config = dict(
    hidden_size=192,
    experts_per_token=6,
    moe_layers=[0, 1, 2, 3, 4, 5, 6, 7, 8],
    normalize_top_k=True,
    routed_scale=1.0,
    n_groups=8,
    vocab_size=16384,
    norm='rmsnorm',
    learning_rate=0.00255,
)
Below are experts of layer 4 (counted from 0) of a mixture-of-experts language model. Rows are named router (the router's row for the expert) and show model dimensions 0-191. Each number is 128 + 32 x the weight over its row's rms, rounded and kept within 0 to 255. Numbers have three digits each.
After each expert's rows: "gets" lists some tokens that make up at least twice as much of what it gets as of all text. This comes from a sample of Wikipedia text that the model never trained on. Tokens count by the router's weight.

# expert 16
router:150170121147125143097061168088153167160084138107179113114133156109086086052124147129129120123100106193124177148131083062194124095100113078065191162170147084152115123145121100134168100127179073124163165163170135125108155102172107180121165087109051154054120121163163096093166131108138148185148140143115115099114125168136078084180154149138115119083126136119161146176118214165115135115130094080090136160096140104158099152175161098098121140132108150155124125144141057118151152084107084129108113129150167100126082123141160142143098140130116057146122141099136152161131158103059084148
gets: " A", " B", " C", " L", " D", " S"

# expert 94
router:132133151179108152153122106129150105179118160078120071056100152083082181124097169132071180074121125147153163158093099076152084130144085124124122105157132136145105118099111182094179144162088146088171121146121131090152181101111085132087142096071188154082100099125147112158136185156106154121137127139168163080171186161171132089120090134101152092116120144154100195116146114125145104134132158160143152174177182113118164163153146092137120193148157166167132084137099073141153077105093146174100094064159169156107098107177136121140120096128086132102120087162169166096118161080092081097
gets: " |", ";", "==", "===", " but", " at"

# expert 90
router:123130134071130138131111138129166125120169136182157080139151110104093164124164106177113149119073105125091175147098146120148119079188132098166111050161149145124103084165123143125139134041115101101203153131122159140158164157110091102118152076110108093114160071199116110138123143114144126128102178109112151080133120189119135073154115041095164165130150081147095094089077120096103083091096125119139137139148130137142193127072146179165122065090128125151119135099065207131162116184094147160109123107123177066117117126091151132128172100062117152130128114144090118075104156114143064123
gets: " was", "ed", " were", " had", " made", " used"

# expert 15
router:130163112072120174080118154176145120182157144101123105180086179104149081121145144145093075097104098084126143145183083077158140100150147077088069100155134139146098061119205156137142126162065090112061105150112097122107130116120141141113136103149087153091114126150129110095148125123138158172157160085102130145156145175121159089086140108125051150140062085050084109124075165141112126145102099104106119114118173150085149169091114105131124135116118121103122188063139060136166179118161131153112115161148173115098090131126161142081081125056130172106127084179159117098119158096151110174
gets: " was", " is", " be", " (", " were", " been"

# expert 69
router:094165176138121172107163208118114137144201153036175091122083109106101136138149147152161128162106135113166204150085071122100093171153112105100084110144099090114096170112173159104177168130166128109116112110119096116157133132126118181103039085101154193170122142160074098084149122176124154122194078103128165122152141166163100150101118077116092099141192107145122195109114138149113153152128139104130169165082131131159167117153122162172081134096108076139125120135129147129138055102077147160175125188107176126113139139128131104066109131154149129113100123122144080156095100085125145138
gets: " in", "l", " with", " |\n", "b", "c"

# expert 6
router:161149132124068146147114092097154118119145153105117157149151131107073068094098145096098102144107110144145116090077133126140158064160088069103109113110154142173102149163104172145145128205130174183079168130084090097132110163162151080135092140107145108149098127072153182116129159148175103148146158085090077114109160154146106110153085132089154166175164098134164166138115104164133133187113127159151146133166141188077124129144102066161094094186100105117123103115166123115171151153096169142122135150138147066137121135135139074204183094115097087090085154218205144107128085151115115083
gets: " |", "-", "|", ":", ";", "."

# expert 12
router:189151123117053122121082153116146147085133183120138091111149139055122058093144143139126095128115114080211137127122078050127093079142128106070134107152134107142070159128145120138161108128139099150175164111097097159142118082150180130142100088080170152118107100191120099104147150131137122122096170097196159091145165184094066123113154110132125155073101137084135139146115160070129155091088155084132105092143181112107123098129105097130080088154136158155162136124131117142125114129127095085127071127104132071101139172184117116125083112071181131098135162206158121101102218132103121141
gets: " B", " C", " D", " S", " L", " G"

# expert 93
router:185160152100108176098158156111177120114116179165122131106084141159158105074116162171079141147078128186158092155171145136118124079085129098054150096103162117125131139146161108134140121118125158101168105169128178160067115138152130089136123144107131162160094092088109134093086151104130144171196173106143159105153140118108155138164126134084117105175118072151070183166099140121120216135175097162128120170136181112147160139065140067141129148105189131182148128126121193083111154099101109114162151066171066083122170097087132101093164152137144054079099124114120140116121124161086134099
gets: " of", "ing", "ed", "ate", "al", "ic"

# expert 32
router:149149174117086171136159111119145075158150183172118141101147141166097078093103132172113121114143110163151177154118083160115154159216125109095098118126136151130114109133178121117131106169127136129130154190152069157149108099058076153102104103209143137098101197144127159067098185063134145174183177095100089098174115107162124109131096116143152127117100142121139143188060151202064103128114063142135125149124108125111141109116129068133122113166171149059086146163118145105141142145054119110142155093167150084109109104148151116121156197171111158123131110135160127111101157167082114169
gets: "|", " was", " as", " is", " (", "-"

# expert 85
router:106134183190137187133112079161183125161130128094135083096094123090112166129134147155106154095115113140143160154105079073144091128156089087132099088158171174155085100086124175116163116146093140066170149149106134112166099125110067094084158094068182122100133117107137082128103160113066146135086144170146168061138167153179121107182114116101145112173163145170113154046135107118171118099132195121170161186171174113117164141121181091167097124135135158159090110127091081107174084160116184171133083117137152103103099094133174115148120106072106141144096100118151140111070162117119106134
gets: " |", " in", "ed", " used", " known", ";"

# expert 86
router:138156125148089168184164097075157110101158145126110152096148204101057106135122164094066142144146129155147094120056105093185176096099104080119152115141159111168101124136076203138157144218151140157100145159085071113174174146128096156136130116103181124146113137094188197113163183091142137081151137075084091094134154155165174077112067123082140134174118136149130169151114112192137092167118161170150118146173143141099140124178121108131115101155125163132150099115134131132176124140154118184104100091143097143090094163118114099186126114138139103113085150206144139125095120140107137095
gets: " |", "|", ";", "==", ":", "==="

# expert 35
router:167112100116088136140117183102203160175130145093149176113127130182115123089107144102185045189122132148135145198148089168110148151151127121148091102157132154134103095117152108149127123190075129137085119171200119140107101114118080155101098132069133145101122190063101141115102095093161134183124086123125137101175110099160088113087072125098129118131112076102076102166068148117128067084140128110118167125109143128125162096122135132152095099128172147052095104132160064109139118110154164170109095179185127137129148133129143088091177142093157159137108135178167122158100152210159171150
gets: " was", " is", " as", " that", " were", " also"

# expert 76
router:163184166134139068170152138109076138100155093177166138165130108163076080113097171116141128074095151170151079178105139174176095116136149211145120149155118157166063094112101100113143160175116137111168096171201112133130082134040117106145119074107172075166139119108152109083103152119167086105133122072154145128142141157086100086126127089081129103072075080104117153120126155162169138079083141145139125141087181159115170195136172088183183112120141124146135141124117124124113072126115123175134129147180113144156137125074146141165173082160106106079145124150138149108135087131125093108
gets: ")", " in", "%", " season", "1", "2"

# expert 5
router:154162100118084124123121142117081171142180059120188160150169126132092130124044115107153148104129141156096102084143112152131157113170126142179119131176107149123071078102078121092095156126190152151150127093210059091104138119165131120175102161124112151149118145107098113080107149111171077109178132115156115113144174150089157149125100090128146123158135120127149059178214162088110106109099152123106147069112143115063111139182126213132147145119097150149093126139127118111141161133118158142156092112193104166179142194065100104131168066054130136111165091089127149142141126129106139115
gets: ",", " season", "s", "9", "5", "4"

# expert 13
router:172170104124093112149057185120149168122051120178064073082143133084096108110148143155111129101107151154145161194150125056145193135144082084097158109136126137126048140142110108094147149150177108138125128146126117107135094115163100123122163080106117140038096123177079124116158125118123149183112166125090121108078129209111070132164166168144183101092147146193113163100109175136150093132076158116098130115105172090142119121146169083165114109159126174158151104141154110119153152166095169110185124081081157093106115174139115101125100119161101054112110124128138141122100166167113145139
gets: " B", " L", " A", " D", " C", " S"

# expert 48
router:119164170129102130168121089114183131148116132115105167049108123159109133135121158157079153136102119145150133121106061110122141117218073085090155142115161073140115097069150145160169168124128112071118136146124149128117082111146134098092156128074138186090071105186072121102053148107048161202131170120173121111156122125113102085166080152132116093151153127101136113117145097108164145100119158142119154135102119126116130200152126104095151177133195166132125091102072173075140095180093148177158058136165152143091127109148127112142126111115104131134083114199152082111099119134165113065
gets: "-", "|", ".", " \"", " -", " to"

# expert 62
router:135105091121076113190058154179111148114139162138099081060167195120103125107089147165142115135143138126183138134115153070125078113141080078081117156147131166130098106141114148079143080099168132158126096089094132089086190046110094130110193137070175078121089142129170109171081120174163085164161141140123145099145147115117114155137128153105138063111159069113129153172112055151095115136136127133125166148171157112090140176130175163125139144077106097117107107113127112141176131137079147116141157105158114112110143069084128096112105109092070097150115128077166169127155145075081094181
gets: ".", " |\n", ".\n\n", "\n", "\n\n", ","

# expert 77
router:124090071125170109148146176134077112125109151160085144149112115136148131149159068073181084157150125082065132083143142159086122155086163123163148118087103128082183141145092109181146174065113107168170107141156115121150106149111151116137137141148097139103115103140091156160151098169144100128124123146054145148093113091104128182080191123187119152121116082097111132139111070156150122163176103127087057142106074153151076137095131192074140126150151078128182129087153132156106102092079111071124154190075094107187127168164080186117130126170108160144154127129108117142144113179115179164
gets: " ", "201", "200", "199", "202", "198"

# expert 68
router:087112171134127194167104094135107088173175106116123099113097188144114128115104165184149073111075111160158143117114080109150107082196082093097123033140143194115171155120138137119109107146081097136170185133108096120131110197109083149144187120124142159109127105154131116201099124123117118149106135111139098124073158153157138120190082154109164104169123090144118152101128124136136117147136095091110154155155123095140088181100102090110149122117164127132155098158113133136172065086077144187131088126107173152110114185126125116144084163172070091136129099192125116166071143053156124193
gets: " |\n", ".", "\n", ".\n", ")\n", "h"

# expert 40
router:060126115123170180127100153091140180153127191124163144092134201127122136172104165102154135111117120153159116170112124181097121139111110190108068064167132155158101141139125128102149138194060135117125151140118179098161166166108115114101120105087111077127144133142102078141138173124136113134049118118162177120106182147128152096166153110140123085076138162165157095106154106101090156143166099114092129176096150124127144156079119084108099137132108131142112134116152120154180149128148121179173129144183149163101107118122102095060141121205142099060056140074165108066147061114138072188
gets: ":", " a", " an", " is", ";", " are"

# expert 45
router:183156132094135082093119120088176217077182160070188144168131124104158131112099155171106120129136110189163101081123073188107158101074143141127101094141118098138216134089125134059183129159167156127132142119072118163120133105111152175139165119157097135125131152130111096110087150162179144096102150120155117143118112116171075086090172151128115087128144185158112137110150049079118077143099084132154142120068085143183124108129129208088156124123096138141117128128106105104148197149133146111076154115106177184127119135081123096132115089140130130121108180110107132139114199096110122093
gets: " the", " a", " The", " his", " an", "The"

# expert 74
router:142123143185140158131131128190131091121116091133081120121115150111077141048123201152189160118134098109146136135103115106129072108188121102151142114131176135124116193096076152140168128140110106125114139144121186119081154146136106161110142101094161158090155146137126138163110145106060163214109182089132160132116165122117107091183101149095111119113168109114122072148122163232085162089087096159113107175140177137083139092146098122096116168130164197128133118074103086109134100143160158168091111190124177161125179110106166102096133191104110145082143173173140142088123104122075093151
gets: ")", ")\n", "\"", " he", "),", " He"

# expert 51
router:143182155142170162197136097140093104177127179085100094110085131099098197117118135148134104119089074109137179131060075075132096121107118056137151096148147153151160120098076130137169128097134115118165143183114154113126076118102126091101141103109159164080121112154064071128130125174104134203087107123123225072149180173109088112153123156105128120137092113093107159145138120153110131135211103101095117138173149091153116159134158157120114177164181106167172084132106107095143083136058146120150101147112126119098116137132167113113108118162115155090114092046153091098136107073100120116
gets: " ", "–", "-", "/", " (", "°"

# expert 20
router:102139183114171135174122079093100157114097156159137113085084144109092142100131150110118055169102187118145167142110183112138096105124104151141159114104202106175176129104041150107143131175109192151095157168107094164121112130125132107061094158092119143082185155130121109105106136140125111141083088109136137111165159144161211149180102130119117114098105107151203130137181098111112067127140154083175142136184080116083147134136114171078175110146091108159173098128074108146099134089091156127114156083061120135099121150151140100065155153115129195138081148109120113113089182166103116116
gets: ",", " and", " is", " was", " or", " but"

# expert 95
router:129105136129107136153109088117132119128111056090029156119113125161132162168156150163086079109161105098157128183113188068114071133164104113128064192159106139122162149086130127138099096115141061105074110137098177110102070058047114150116078121130122136146156129129128117089152063130101132147058143155121123123120125138113167121162141150104124111134148170142103107118069137135083177114139107111157141114196136130169089144164072068123118168174174119125124120130175149145111086105129130162182166101111129159102135100124176135102059106075137104107140115213173115082090147081123137114
gets: " of", " \"", " for", " The", " de", " at"

# expert 47
router:068093096114113188130148123082126105190109037112125170097124129103133173088134118137071053095117112121153093155118148120124121093149158147140111098132154150147124085142125163126165173176102122123144142120073173089138159134069063086115141164123174143153052088123159136181190095114147147147066140157125096093102129122164183113228108134122142097202150144100115126149126119192085120152118153111152146186156160158107133128127133062169132148143085156102119118098104131193141175170129147164182171109162119151096103104131166099114124129189174120061108124127149104114093142134133102117
gets: " |", ":", "\n", ";", ".", ","

# expert 0
router:139161122151127152158113078148161075160128125078066077120128112042097170132128148099071091120080109144154224135111090075145123102138127114130079112186191174128117138116054169153182154138136168096112143138089131073117124112126072084099163119083156112085123143138076120145157145154111143158139118114071105118103098147138166089116118149089132117169147142128078125144122163133127176136108163143142164165185160152131162165125142072082144190164142117151122114159121065093171108154071123184160110088109179126081113203154138113163116108206098119136125133139164165123132141137122073107
gets: " |", ";", "|", "-", " -", "ap"

# expert 52
router:132182185174129114133105124152161088165140144093126106030086124120116121139113151127077115139130106179152152130087061099136117118215077092092122159125170125171101090115177151102170178117113122051101138171090165099143132138125124141088115149086153139070112111176126101125062174074059171172144180134148104092156128151155075107145081137107107098167098116136129146068161123120171129101117138126154160134107139124108140151132136105109136180145200170146134088121117146073171067146099164184171071105136180146097135172124128103159082117140074112116087147168158126112141128127156098092
gets: "-", "|", ".", " a", " for", " -"